config = dict(
    n_layer=9,
    d_model=224,
    n_experts=64,
    experts_per_token=3,
    d_expert=160,
    d_shared_expert=0,
    activation='squared_leaky_relu',
    moe_layers=[2, 3, 4, 5, 6, 7, 8],
    router_score='softmax',
    normalize_top_k=False,
    routed_scale=10.0,
    balance_loss=0.000484,
    balance_bias=True,
    init_std_router=0.00633,
    lr_router=0.00059,
    vocab_size=4096,
    norm='rmsnorm',
    norm_eps=1e-06,
    tie_embeddings=False,
    optimizer='soap_variant',
    lr=0.00282,
    beta1=0.95,
    beta2=0.99,
    batch_tokens=[32768, 65536, 98304],
    seq_len=512,
    train_tokens=354700000,
    steps=5440,
    dataset='wikipedia_en',
)
Below are experts of layer 5 (counted from 0) of a mixture-of-experts language model. Rows are named router (the router's row for the expert), up (a neuron's input weights, with its number) and show model dimensions 0-223. Each number is 128 + 32 x the weight over its row's rms, rounded and kept within 0 to 255.
After each expert's rows: "gets" lists some tokens that make up at least twice as much of what it gets as of all text. This comes from a sample of Wikipedia text that the model never trained on. Tokens count by the router's weight.

# expert 25
router [ 89 136 106 107 129  94  48 156 106 108 121 141 131 149 198 159  70 137 171 107 108 143 153 139  86  97  84 137  79  71 133 178 121 202 165 116 138  67 148 136 110  98 137 183  39  94 131  99  96 154 144 146 139 187 110 150 145 141 113 101 112 133 116 154 172 180 117 145 134 135 181 132  43 159 112 142 110 123 146  66 155 160 149 118 141 173 156 143  82  92 185 147 143  64 116  86  91 145  73  66  91  90  63 175 206  83 104 154 135 130 131 139 106  87 107 123 118 118 197 148  94 175 111 111  80 170  63 100 143 110 150 139  78 152 135 143 103 107 107 133 114 149 171 133 122 104 149  93 190  98 153  93 135  98 144 138 115 123 157 108 122 169 173 159 125 167 197 167 135 115 195 148 102 144 146 170 121 149 131 135 145 136 112 135  98 107 105 153 109 159 122 107 102 172 112 176 141 118 155  98 115  71 155 121 175 150  96 114 146 137 123 120 142 153 125  99 119 107 140 142  86 114 160 137]
up5 [138  53 143  86 121 150  63 179 110  81 123 162 106  59  87 128 160 180 124 133 107 182 109 114 105 138 103  72 113 107 131 128 115 137  85 110  85 120  84 135 152  76 176 218 135  97  99 220 156  92 111 172 102 190 147 160 105 133 106 144 138 105 180 151  78 120 155 117  99  90 119 140  78 169 158 155  66 116 116 128 120 122 136 107 114 130 156 165 143 127 138 211 123 114 158  99 102 125 106 126 109 104 135  89 129 132 181 135  94 116 161 150  95 177 175 170 150  78 105 108 116 161 137 146 155 132 157  94 139 113 114 174  89  69 126  68 115 152 116 110 163  67 111 125 123 113 149 139  89 166 145 130 118 121 138 120 106 117 166 148 171  98 149  88 140 154 114 117 152 125  97 145  48 175  80 141 137 142 146  89 127 113 160 142 156 105 188 124  42 168 109 153 120 158 139 145 131 134 108  73 107  94 160 157 103 127  91 143 132 157  92  83 135 136  33 166 144 165  87 126 157 147 113 129]
gets: " the", " Army", " British", "ian", " German", " military"

# expert 32
router [115 107 100 139 135 190 122 173 124 124 146 124 154 132 138  81 139 185 173 187  76 161  89  83 184 130 120 146 131 140  81 125 138 120  68 133 109  76 180 132 158 148 147 116 151 134 123 161 123  92  53 162 128 150 220 162 158 111  88  94 116 122 154 157 132 111 155  99  64  94 120 119  68  73  98  90  85 171 148  60 129 155 111 107  76 124 183 155 184 116 168 143 117  73  96 195 131 114 142 112  85 148 153 169 110 131 118 156  96 146 107 147 125 172 112 193 138 170  87 121 150 153  91 118 134 133 177 132 121 170 155 149  99 129 106  76 143 146 138 116 143 168 152 120 113 157 149  67 211 104 144 105 145 129  89 123  86 120 165 110 155  92 125 135 129 101 117 122 152 171 124  83  84 148 134 136 127 134 135 181  91 109 117 139 121 164 153 132 145 156 124 186  92 165 176 117 140  98 156  62  95  55 109 172 150 151  93 121 120 173 141  64 182  93 133 131 144 160  83  92 155 136 116 105]
up6 [137 129 113 102 100  59 207 121 109 168 158  90 119 108 105 144 111 134 134 168 139 138 157  85 122 126 105 134 165 110  96 158  84 154  65 157  93 144 183 112 151 174 116 134 101 106 209 117 156  73  69 171 170 134 182 155 124 129 148 154 121 106 144 136 116 125 180 145 151 159 107 162 128 117  62 168 174  87 151 140  78  89 169 200  61 122 145 111 144 137 105 122 147 143 126 118 126 178 114 115  55 136 114 123 106 117 140 155 117 114 171 137  88 108  66 104 121 138 142  86  89 126 111 157  82 113  95 152 160  84 103  84 122 105 105 103 144 108 191  84 139 131 150 136 151  85  95 163 134 126  96  80 136 120 110 119 173 106 105  87  76 154 124 181 160 153 176 152 138 112 103 122 139  82 155  98  78 100 125 126 148 157  97 118 134 143 156 181 141 105 143 129 146 121 238 149 156 150  72 213 102 104 194 105 114 176 117  95 154 160 101 123 120 155 141 167  87 121 118  99 127  75 166 114]
gets: "-", " and", "|", " |", ":", ","

# expert 23
router [148 126 142 100 187 120 146  99 142 151 122 119 178  94 179 174 187  48 133 136 162  96 104 174  96 162  93 144 151 119 130  48 158  87 150 104 132 167 123 138 123 130 121 116 163 122 150 176 123 169 171 125 171 105  83  88 156 129 149 132  84 115 135  92 113  85 146 144 121 136  75 109 182 116 116 143  98 197 177 168  79 144 140 107 126 126 158 135 121 140 194 112 143 152 148 189 132  99  88  92 150  85  89 175  76 152 112 188 152 117 110  60 135 130 178 143 111  38 100 108  72 106  82 173 155 123 114 109 104 144 109 143 119 114 194 112 131  85 128 167 129 141  98 111 114 122 120 116 108 107 146  91  91 138 119 168  81 144 143 166 106 113 138 111 143 154 182 110 124 183 166  93 169  78 107 115 164 181 116 153 125 137 101 118  84  77 106 179 103 120 152 118 203 114  97 141 186 131  90 124  95  91  90  80 122 124 141 100 133 129 163 102 173 143 117 193 116 162 142  59 146 158 133 100]
up12 [125 167 130 136 118 139 165 155 150 119 107 164  84  80 147 120 123 168 136 124 153 129  97 103 134 173 125 149  81 173  79 178  90 103  70 113 146 123 123 133  74 129 146 139 140 135 123  70 108 180 103 104 169 124 123 115  91 166 159  98 127 136 171 105  94 121  70  55 142  90 130 155  84  96 148 185 122 134 152 157  99  85  85 121 136 112 106  90 155 109 127  79 109 105 168 128 119 122 136 164  84 126 183 105 204  94 126  98 108 113 108 100 136 146 145 109 119  95 233 162 164 143 150 144  86 128 110 133 128  82 148 172 165  74 102 108 100 168 108 118 173 122 110 167 142 151 165 152 131 135 139 143  59  89 118  86   5  75  81 107 128  86 151 156 112 187 160 128 127 181 119 152 124 138  58  92 160 117 137  85  78 178 160 108 168 182 172 162 117 122 156 147 170  67 116 130 123 101 147  94 129 169 130 135  68 143 116 134 106  92 152 124 106 127 146  85 129 129 103 144 106 169 163 106]
gets: " ", "un", " |", "|", "1", " Un"

# expert 34
router [ 67  99 144 127 153 114 164  98 109 138 101  82  90 152 126 112 163 154  88 125 145 165 164 109 209  64 141 103  99 155 146 127 160 125  82 124  97 129  87  99 170 161 123 146  96 146 138 107 116 125 117 154 155 128  96  75  70 144  99 145 116 127 109 139 139  93  84 150  81 103 118 139 122 139 150 124 169 137  88 180 163 141  93 153 159 149 109  86 196 158 154  96 121 133 149 120 117 136 163  72 146  58 187 122  70 167 112  91  73 143  92 155  80  98 140 187 108 130 103 103 129 170 129 105 139 146 146 126 103  94 118 159  84 110 101  97 154  87 122 132 117 163  90 154 134 177 102 122 110 148  93 169 130 103 115 123  98  53  69 103 122 131 202 150  93  73  94 194 133 117 137  95 177 139  82 100 125 127 112 171 112  97 143 126 165 133 155 121 180 113 158 108 179  57 144 112 144 229 109 155 209 120 100 185 113 125 153 109 146  82 115 138  73 144 117 148 168 136 111 121 127 154 139 192]
up5 [172  78 124 123 124  95 106 159  96  67 144 155 133 123 118 165 110 204 201 115  91 157 114  38 154 119 116 131 159 122 160 153  84 164  96  74  78 207  86 104 158  87  75 133  84 108 154 108 162  82 118 166 136 122 161 131 167 161 168  75 137 162  74 149 137 158  96 148 106 134 133  79 183  87 149 164  83  90  98 148 160 109 123  87 180 153  91 147 126 139 119 150 137 177 128 159 196 132 127  99 116 116  70 151 174 127 160 146 134 124 111 118 111 148 107 121 135 171 100 152 113 187 116 138  91 123 132 181 190 134 140 117  77 163 153  60 137 160 164 158 102 113 155  81 121 130  90 152  86 146  91 139 172  95 158 134 160 123 162 120 107 188 166 101 121 147 151 178 123 151 142  59 134 179 136 167 126 104 136 160 188 163 124 152  85 156  88 103 128  97 162  62 143 160 112 150 169 138 114 101 100 152 124  60 127 133 146 159 116 138 140 134 148 140 171  97 162 100 118 138 141 135  91 138]
gets: " w", "w", " r", " t", " h", " g"

# expert 47
router [113 164 119 147 143 187 129 149 135 126 127 170 154 106  11 147 146 133 108 119  51 171 141  62 110 153 181  93 107  80 104 155 163 159 146  99 161  33 165  94 119  64 155  91  53  98 123 157  91 103 130  78 123 135  93 127 114 112  99 159 145 102 151 156 135 181 132 155 126 142  97  83 123 100 126 167 118 129 157  65 133 150  76 115 150 163 141 167 207 102 124 170 146 113  79 105  88 137 167 132 150 148  87 134 146 147 156 164 145  80 203 119 139 108 118 128 154 135 105 120 147 127 149 110 125 167  92 118 191 194 120  58 115 178 128 132 142 159 104  77 171 124 116 113 126 151  94 207  96  92 128 119  74 118 126 103 130  65 143 133 157 173 116 149  84 180 150  92 118 118 134 103 119 152 118 165 144 151 180 146 133 111 139 163  95 156  93 137 110 124 171 112 101 138 170 144 112 144 143 124 172 185 103 143 109 137  97  89 140  82 112 154 121 123  67 160 129  98 138  95 148 121 112 110]
up2 [184 113 183 114 153 101 131  96 183 126  77 118 124  62 127 121 171 156 106  91  91 145 130 166 176 157 155 122 169  89 113 169  96  97 118 141 116 138 128 190 141 139 118 187 115 112 103 111 162  88 150 146 188 100 140 137 179 159  87  86  53 131 110 117 118  81 168 149 125  77 199 139 107 133 124 171 115 102 130 126 144  76 117  82 117 105  99 154 115 116 194 152 133 117 153 147 109 125 121 158 119 157 103 126 156 105 139 119 187 112 112  86 126 147 106 141 172 170  78 132 172 113  98 123 140 139 123 197 129  99  89 123 108 134 172  80 121 113  79 110 141 144  98 145 178 149 105 155 106 138 157 169 162  66 137 139 119  71 166  83 108 110 131  81 175 121 134 125 104 133 127 121  67 140  74 142 125  91  91  87 170  85 108 122 172 116 160 118 101  48 127  87 108  68 161 133 124 183 168 156 169 129  93 137  53 149 104 138 125 207 112 183 176 141 145 153 170  93 104 113  89 153  87 158]
gets: " of", " in", " for", " to", " from", " at"

# expert 52
router [145 143 108  79  98 102  87 109 158 133  73 143 128 124 128  56 101 132 127 143 128  99 125 138 164 134 128  90 153 132 119 133 148 195 143 119 142 123 152 141  62 137 122 142   0 118 121 108 159 132  83  84 172 119 192 173 103 140 149 180 158 126 151 198  75 147 188 116 153 116 121  74  99 187 110 127 112  66 128 112 139 113  83  85 167 171 150 108  89 103 125 171  86 120  98 145 123 126  65 110 108  97  90 121 133 106 144 170 176  93 160 101 148 158 123 141 132 124 107 143 122 121 113 110 156 139 154 139 166  92  81 127  79 144 131  76 123 140 150 167 137 146 170 108 154 180 187  79 142 126  68 142 139 132 143 145 179 168 156 147 121 158  98 118 156 137 141 147 133  74 114  68 118 121 112 106 124 113 120  83  68 133  82  94 132 141 149 121 175  87 148 139 102 129 172 165 130 111 160 120 131 147 158 153 122  96 118  67 176 148  95 152 145 117 169  96 109  88  73 103 147  87 160 155]
up7 [108 163 124 124 177 168 143  90 116 102 144 116  93 175 130 164  91 100 119 120 152 141 126 107 102 121 104 134 149 106  98 136 171  73  83  33 211 196 119 105 157 123 143 114 123 135 143 127 144 119 117 151 121 151 126 104 130 150 143 148 123  81  97 119 134  93  58 121 102 141 166 156 148 110 186 107  89 139  90 133  96 139 139 130 121 159 146 147 125 115 142 135 141 187 137 117 113 145 149  68 120  92 110  98 125 140 131 146 114 150 117 166  85  93 198 192  83 164 150 153 153 104  94 135 177 112 154 175 133 188 175 111 144 113 103 147 201  90  77 130 127 120  89 147  87 149  83  86  92 170 151 126 104  89 154  58  99  90 125 158 177  79 125  63  96  91  88 119  93 150 117 167 111 145  95 189 104 150  94 114 125  93 122 152 110 206  69 168  97 127 163 105 105 100 129 100  74 151  67  82 121 134 102  90 147 154 191 167 135  65 118 155 127 142 178  98 163 107  90 131 157 130 151 175]
gets: " the", " a", " The", "'s", " his", "The"

# expert 17
router [109 112 100 112  78 119 177  74 125 112  90 169 144 183 128 144  94 111 118 116 109 171 126 159 172 159 130 148 135 111 143 120 169 146 133 124 167 139 118 121 116  96 153 178  30  97 121 164 167 112 127 155  84 138 162 126 119 144 172 106 135  97  81 138 109 159 136 184  77 122 106 145  75 155  89 150 139 168 127  67 104 103 124 176  87  84 118  63 206 128 122 133 146 200 125 113 184 120 167  99  86 140 133  91 104 172 118  89 163  83 103 130 115 172 152 105 103 105 127 125 121 129  88 115 103 139 206 126 196 135 147 108 120  96 153 124 136  62 145 162 136 113 135 174  75 140 149  35  95 125 143  89  92  99 145 141  70 141 110 142  64 144 158 102 138  73 103  95 157 103 119 124 130  84 187 174  64 191 151 190 136 170 105 164 151 126  94 140 144 162 133  90 135 135 158 111 138 116  99 179 101 115 169  82 172 136 127 113 168 117 141 123 142 169 161 158 131  99 109 143 151 102 116  82]
up10 [162 135 183  83 132 139  75 113 143 156 145 128 105 113  99 146 146 122 140 172 116 110 117 122  65  98 106 126  64 125  98 111 133 111 110  74 141 153 152 109 178 159 105  88  53 140 131  94 153 174 187 126 170 102 141 150 144  83 114 134 211  89 129 120 111 150 161 126 181 144  74  92 146 142 157 118 122 152  98 143 136 175 170 100 143 119 177 169 153 113 147 124 167 125 110 154 144 124 185 132 161 116  97 143 144  62 100 140  84 145 198 202 115 129 110 158 143 172 122 125 100 138  99  90 155 131 102 114 140 154 122 150 114 174 102 112  85 145 140  93  65 134  80 146 122  64 101 152 152 124 113 137 189 201 101 123 180 105 173  99 121  95  67 144 115 156 130 144  65 147 106 140 169 199  79 108 163 111 108 108 152 114 102  76  62  92 150 133 129  96 131 152  89  93 155 154 159  85 154 137 101 117  98 157  99  75 130  96 104 104 119 153 199 200 172 117 145 152 157  97 163 150 112 161]
gets: " ", " |", "0", "%", ";", "1"

# expert 22
router [146 178  86 139 165 156 141  96 112 164 112 120 182 138 141 104 123 170 153 147 126  69 127 157  78 188 124  57 121 124  84 135 168 163 143 170  77 151 149 142 112 151 115 144 149 120 139 114 168 110 179 135  79 135 165 163 199 175 138 160 120 114 162 136 176 147  82 155 157  93 105  87 139 157 163 123  56 169 169 106 102 152 155 154 106 139 136 121 107 136 142 150  89 167 115 114 117 126 156 135 122 162 162 118 125 124 135 166 167 125 113 164 100 131 161 123 160 151 136  80  87 108  98 152 118  71 107 182 148  67  71 118 116  97 129 104 125  92 172 103 106 157 117 199 127 169 115 100 171  98 106 102  55 197 158 120 108 124 161  59 120 170 102 191 181  92 144 133 146 186 183 121 108 168 148 152 143 141 135 180  84 129  94 181 154 103 194 131 177 135 150  90 151 150 105  89  96 158 116 126 113  93  77 177 152 108 102 110 116 147 105 156 151 152 178 119 164 143 134  79 108  65  95 115]
up1 [123 144 104 154 124 121 155 160 136  88 190  88 107 151 148 186 141 104 150 209 192 150 160  82 140  91 113 161 118 140 142 104  94  58  66 181 114 127 112 124 195 127 121  79 139 131 101 180 191 123  93 143 158 117 109 124  47 139 155 117 124 117 142 124 147 126 129 120 146 148 158 108 104 187 152 183 155 159 106 142  42 144 149 131 140 127 174 111 118 111 120 160 121 173 142 137 123 165 125 110 127 173 180 156 138 156 103 146 146 180 136 170  87 136 150 177 139 166 163 122 135 109 127  99 113 157 135 184 124 147 159 124 144 143 181  93 120 143 104 136 143 162 174 110 101 159 135 189  50 202 119 161 159 119 128  80 170 131 112 118 167  89  97  99 145 116 139 106 160 186 143 196 165  76 131 105 110 101 154 138 152 110 103 114 138  87 124  98 119 105 158 170 115 127 162 112 178 192 112 141 211 118 170  61 164  87 165 129  82 130 109 160 152 158  96 161 177 122  83 129 112 137 103 128]
gets: " ", " |", " |\n", "|", "%", ";"

# expert 57
router [141 135 130 195 122  90 132 112 112 159 111  78 197  76 144 143 124 152 129 127 114 123 166 151 155 102 197 108 165 154 113 101 143 122 173 151  78 157 111 168 119 171 130 120  76  97 136  90 108  81 127 123 127  84 125  68 141 165 132 119 135 129  48  93  72 181 175  98  93 131 130 138 153  83 187 129 112 104 142  93 140 138 146 100 131 146  80 162 144 133 112  53 149 123 165 151 162 182 148 115  92  92 103  97  86 172 114 131 116 102 132 130 131 168 102 145 151 127 157 119 191 152  49 173 126 138 122 142  98 142 124  34 128 138 131  95 103 101 154  80 159 112 155 166 165 164 134  76  98 122 128 104  88  76 118 130 105 102 134 152 157 131 148 140 157 112 127 114 205  93 130  67 170  49 156 164 160  75 100 129  85 147 113 122 137  75 126  94 155  91 134  77 151 104  84 135 143 159 114 106 158 138  74 165 162 148 150 108 120 184 167 140 137 151 175 186 143 127 129 195 168 138 115 149]
up7 [119  77 111 131 106 128 114 123 177 142 137 120  97  71  93 141 176  92 126  80 138 138  96 118 115 141  74 124 117 134 110 115  79 147 127 149  97 135  91  89 148 116 150 134 108 136 134  95 116  81 103 184 107 142  67  93 200 169 132 162 157 119  86 120 178 152 103 148 127 167 120  96  65 140 119 118 166 153  64  34 108  63 142 139 120 129 134 136  86 156 159 112 135 142  79 125 155 154 134 137 149 137 144 119  96  38 134 168  90  85 143  84 152 111 150 106 165 172 106 138  70 179 177 143 145  81  96 150 143 142 121 160 174 133 139 122 113 125 107 139 122 138 122 179 125 126 110 182  96  88 186 137 145  89 112 162 194 123  83  89 121 121 105 139 188 109 102 151  96 174 119 133 127 128 122 137 158 175 132 143  97 118 157 128 165 169 220  85 180 154 182 179  96 137 136 144 128  97 165 110 123 135 168 149 164 146 123 110 179  98 139 144 178 106 188 169 185 119 107  67 167 155 196 116]
gets: " was", " had", " were", "0", " he", " He"

# expert 12
router [135 142  86 165 170 181  69 101  69 125 133 104 168 146 101 127 113  96 121 105 123 109 141 122 144 120 150 141 105 155 117 138 112  86 156 178 117 161 122  77 173 169 111 153  97 139  85 107 136 161 119 133  81 117 112  81 109 115  85 114 142 181 131 110  54 111  62  91 117 107 181 129 178  66 124 118 184 131 121 113 125 117 168  76 135 107 159 167 112 170 110 126 132 111 192 148  94 104 131 153 181 173 149 130  89 167 112 105 150 147 128 126 175 101 117 139  93 159 140 153 165  93 147 161 164 158  95 174  97 223 154 135 138 203 105 111 129 131 139 130 186 146  78 134 138  73 141 152 121  81  73 128  88  98 134 134 108 143 140 131 110  98 133 154 103 192 145 150 120 191 192 170 116  96 166 145 127 102 105 105 149 175 145 122  85 130 141 152 111 128 171  97  82 144 113  60  86 169  80 122  97 164 100  86 156 129  85 133 106 197 101 143 137  48 103 106 160 129  85 111 153  98  87  89]
up7 [113 140 137 140 156 135 122 183 189  99 120 160  64 126  88 129 126 179 183 105 126 111 107 133 111  77 149  67  92 139  86 106 121 146 151 128 134 115 140 102 188 108 117  90 115 117 158 152 156 118 242 110 101 160 165  95 150  98 127 142 165 100 101 138 137 148 101 163 170 108 128 148 133 106  59 156 142  90  55 132 109 113 146 142  87  78 143 152  73  99 182 115 102 166 127 118 116 101 144 165 116  88  78 101 169 124  83 134 145  91 137  91 150 115 146 126 148 129 109 163 104 120 151  97 134  88 133 165 134 183 147 110 141  74 173 129 131 149 129 130 122 105 117 154  34 107 162 102 103 126  99 162 161 124 111 128  83 107 165  47  69 112  95 117 234 166  86 152 131 127 120 129 172 103 143 124 112 120  67 112 128 140 128  87 206  50 145 184  97 102 142 152 133  91 150 146 149 101 137 133 170 149 190 145 159 108 159  99 167 127 175 139 120 156 114  86 106 171 102 155 108 138 156 150]
gets: "-", "\n", " Location", " Coordinates", " Born", ")\n"

# expert 24
router [ 72  91 107  96 125 142 141 147  86 123  79  74  93 109 151 117 143 148 156 127 160  97 118 125 158  62  77 165 123  99 117 120 118 128 116 122  82  91 100  94 125 152 158 182 135 143 166 105 131 133 132  96 189  94 101 185 117  88 120 131 102 118 114 109 135 164 138 120 135 156 120 129  84  72 113 103 163 122  91 131 104  91 130 152 160 137  67 157 159 133 136  94  82 126 196 119 131 114 192  91 139 115 130  73 167 116  90 133  71 127 165 129  77 155 156 106 119 121  86 150  92 156 159 180 189 119 103 130 146 102  92 178  77  95 104  83 121  93  83 180 166 106 151  98 116 187 106 119 110  73 153 142 118  77 138 106  95  92  78 156 143 150 110  87 101 140  74 124 115 119 127 172 161 138  68  79  92  97  79 155 159  82 185 113 140  86 152  82 178 118 139 146  93 100 155 147 134 136 115 189 163 136 119 104 105 171 111 114 163  57 144 229  82 138 118 148 151 163  74 165  98 142 134 148]
up2 [122 161 118 101 107 151 138 113 142 127  90 126 124 132  79 167 164 122 105 150  81 113 120 113 162 123  91 176 156  89 120 121 141 166 137 102 170 130 156  89 115 118 161 135 126 149 174 117  95  95 140  77 136  83 131 108 170 135 106  70 128  81 153 119 113  52 143 158 181 177 112 100  93 114  22 174 121 171 155  68 115 153 173 116 153 182 101 155 120 121 124 104 146 137 143  92 169  87 109 140 157 120  77 117 118 113 136 124 148 134 125 164 142  82 156  91 130 118 114 125 104 107 132 158 206 109 137 128 157 157 121 154 143 184 186 216 119 155 112 114 125 174 142 150 125 148 163 130  97  87 141 106 130 113 119 126 150 165 154 112 109 198  82 113 150 126 158  58 133 122 118 162  91 133 151 139 150 164  82 137 133 154 103 212 123  89  71 208 145  83 110  79 161 140  70 209 144  88  92 134 135 189 150 112  89 136 108 111 120 133 107 175 161 116 116 114  60 150  93 101 185 144  73 134]
gets: " f", " c", " b", " p", " n", " t"

# expert 62
router [140 165 141 167 108 147 104 147 113 148 131 161 119 106 121  75 171 138 114 123 145  93 142  80 240 100 136  74  93  83 114 109 120 110 149 149 133 108 119 112 146 109 150 103 155 138  95 171 115 104 124 159 128 108 138 148 157 110 191 118  83  84 129 135 108 199 125 158  92 149  75 169 148 113 149 108  70 160 113  71  96  96  77 158  93 142 164  98 102 136  96 169 137 129  87 107 159 193 129  90  61 154  81 157 162 142 111 114 149 106  81 111 108 179 101 121 119 184 106 107  77 108 153  54  93 142 110 150  95 137 167 146 161 152 117 129 127 174 122 120 138 135 168  68 120 124 113  52 141 110 123  98  90 172 134 172 140 112 138 155 152 103 125 106 120 167  80  57 175 112 145  81  75 166  87 133 111  80 146 129 155 147  87 157 163 139 131  83 164 115 124 141 153  90  43 115 136 140 135 153  96 128 126 126 150 130 181 122  66 136 138  46 171 124 147 109  86 168 126 106 168 169  86  95]
up6 [121  99 164 102 111 174 213  67 137  92 157  85 159 172 164 171  91 117 114 186  83 131 104 144  93 127 134 104 163 159 180 120  82 132 162 104 102 137 144 134 125 144 128 169  77 115 132 154 173 127 109 118 195 128  52 152  96 160 146 138 173 145 100  91 147 133 180 114 158 122 160 111  90 117   0 142  74 135 149 133  98 154 135 122 168  99 156  75 132  49 118  90 143 107 152 140 171  60  89 161 125 103 162 131 119 144  97 143 114  99 130 120 110  73 184 108 191  66 156 126 140 110 131 186 133 151 168 142 165 148 119 128 157  83 146 133  78 144 172 123 168 125  91 129 127 147 151 179  84 160 161 135 133 105 118  86 117  89 132 104  76 148 139  92 136 151 142  98 103 136 143  95 124 116 169 135 110 172  73 119 139 143 164 160 149 165 159 153 132 136 156 182 119 106 129 139 219  98 143 145 147 194 129 162 148 142  74 118 118  92 130 122 115 144 163 131 114 137 145 142 157 115 147 160]
gets: " |", " and", ",", ";", " in", ":"

# expert 40
router [138 105  96 159  92 139 134 170 178 145 197 131 144 126 109  97 139 144  55  75 124 139 105 103  86 103 200  90 106 166 129 156 127 125  99 120  85  96 174 111 145  80 181 116  86 119 130 134  96  96  99 110 110 123 143  73 145 126  89 140 171 123 136 191 163 141 113 157 180 156 122 132 185 116 129 140  90  99 152  16 101 183 106 142 142 125 152 161 151  82 119 153  91 129  52 148  93 158 141 183 124 128  70 115 121 161 112  84 126 101 142 115 107  84 122 147 143 137  56 119 141 102 113  92 162 133 119 118 145 168  92 138 119 138 156 119 116 102 179 119 119 121 126 134 134 126 100 133 136 147  58 141 133  65 126  90 108  94 101 177 120 177 103 140 114 105 165  94 145 127 143  63 105  97 165  60 115 125 194 124 110 153 128 167 134 145  98 141 179 127 183 149  97  82 105 116  88  94 134 164 154  86 151 166 151 218 155  59 174  91 125 132 135 147  69 143  97 131 171 128 153 144 126  86]
up2 [145 111 155 109 114 119 105 108 174 205  96  85  67 104 119 158  96 120 121 169 140 146 108 128  85 146 148 148 122 152 133 157 124 143  64  95 150 156 131  84 144 109 137  87  90 134 133 196 168 163  96 131 174 143 151 119 157 145 154 182 148 142 139 124 186 124 195 112 145 101 154 110  72 116 136 137 127  89 135 113 158 128 125 135 145 150 148 108 135  84 206 143 101  90  96 109 184 125 122 156 116 116 105 128 117 133 151 106 117 134 111 145 168 101  41 192 113  92  67 174  74 134  55 113 109 124 206 160 112 151  71 196 142 138 101 117  47 151 150 108  50 140 117 213 136 125 104 180 138 146 128 130 108 142 127 151 113 120 127 128 102 143  78 147 152  98 150 132 102 116 151 123  90 136 115 110 125  97 183 185 109  99 105 102 102  83 168  84 103 161 124 143 129  79 179 156 117  84 140 147 144  83 163 137 113 102  72 126 130 158  54 112  96 146 130 103  66 108 127 119 102  52 131 136]
gets: " in", " on", " of", " at", " In", " from"

# expert 16
router [131  92 116 166  73 169  51  92 155 151 110 122 159 164 131  93 159 164 114 107 150  89 131  96 168 157 110 121  80 115 121 131 145  98 144 160 149  78 176  87  70  91 164 137  22 131  83 129 108 120 143 142  84 117 166 139 106 123 144 136 160 125 151 150 126 154 117 121 135 101 111 142 116 128 174 146  74 138  91  20 132 135  65 155 162 148 135  46 131 131 102 142 112 129 147 122 151 156 112  67  47 133 153 148 102 130  83 132 151 156  77 132 155 147  80 140 106 178  88 160  96  89 141  57  61 163 136 183 144 164 145 161 104 134 133 149 157 112 103 146 160 156 164 104  87 181 154  78 129 111 131  72  63 139 132 207 103 174 139  91 149  68 127 136 109 184 127 118 130 129 163  84 128 152 111  84 136 140  99 117  92 141 104 155 158 135 115 121 139 127 120 174 133 134 126  82 127 132  72 125  92 111 104 100 140 124 154  81  84 138 124  50 128 153 131 114  91  85 119 135  98 126 119 109]
up5 [ 88 111 127 156  57 182 127 139 166 130  91 134 148 156 135 118  62  91 198 124 112 164 148 135 121  93 129 184 139 127 112 171 166 120 125 142 118 153 130  65 142 125 144 127 114  99 186 187  82  58 112 150 178 140 105 159 183 197  69 142  71 198 102  94 110  95 157 109  93 153 128 110 136 118 170 144 124 127 120 112 124 120 141 153 130 139 103 121 185 154 117 140 162 181 187 156 190 147 151 115 125 190 115 167  85 210  86 117 137 125 128 158 132 149  93 108 164  87 151 142 165 100 124 153 148 117 106 165 140 139  88 107 150 163 110 146 151 117 149 133 151  96 118 109 141  79 120 115 125 148 173  83 149 138 134 103  82 115 122 107  78  84 113 135 193  62 123  61 133 110 129 178 141 145 177 116  86 137  97 114 148 167  81 172  88 159 151 132 163 158 108 163 133 135 150  81 140 143  27 164 105  78 172 157 148 124 133 158  82 168 100 125 127 135 166 139  69  96 135 125 123 125 113  94]
gets: " the", " an", " and", ",", " is", " or"

# expert 54
router [113 169 158  76 175 104 183 112 125 163 137 101  76  35 113 131  88 176 128 133 163 140  94 102  97 101  78 155 156 110 169  31 176 109 107 181 124  93 109  97 147 166 107 140 130 131 189  89 143 174 109  87 104 163 137 134 121  94  92 140 101 158 103  90 164 127 199 168 121 157 111 175 122 104 113  85 168 199 146 177 149 104 110 134 123 136 107 126 134 143 154 136 137 117 141 165 102 100 107 161 120 133 132 103 180 120  93  82  66 108  84 131 149 176 143  84 122 127 122 147 120 103  76 156 144 135 110  67  92  99 136 139 123  98 144 114 111 162 104 156 128 167  54 103 117  82 127  82  93 155 167 163 155  91 128  83 162 144 125 116 120 118  86 103 138 139 160  72 163 135 131 180 129 124 132 168 125 103 125  98 139  99 136  83 140 157  96 164  90 117  53 124 138 162 126  47 120 128 186 163 193 185 128 160 110  88 120 177 131 140 118 148 118 163 133 109 159 124 112 139  81 175  93  83]
up0 [ 78  86 104 167 126 163 176 123 117 150 107 150 113 104  91 119 104 122  97 100 143 150 108 123 108 137 158 153 159 180 135 205  94 165 159 152  89 110  78  91 149 105 165  76 179 109  88 190  92 112  77 132 108 194 132 110  89 135  79 145 152 175 117 185 172 120 141  93 159 169 165 136 139  72  97  81 105 162 131 183  67 175 134 114 154  66 130  89 147 112 139  67 126  98 155 164 154 149 133 132 108 114 132 121 125 140 134  75 135  84 107 143 135 144 116 149 138 136  77 111  96 145  93  83  36 122 116 108  83  73 114 126 107  88 108 146 105  70 138  40 142 136 126 179 132 140 151 118  47  91 169 131 134 151 127 180 122  90 124 135 119  93 142 115 135 100  82 125 193 171 159 115 147  96 156 139 184  91 125 123 123 127  94  60 129 120 135 154 106  86 123 137 131 137  95 110 125 121 114 107 101 126 175 209 145 122 132 130 158 122 126 139 105 174 128 164 193  88 116 197 123 100 136 107]
gets: " s", " S", " b", " sc", "c", " Sc"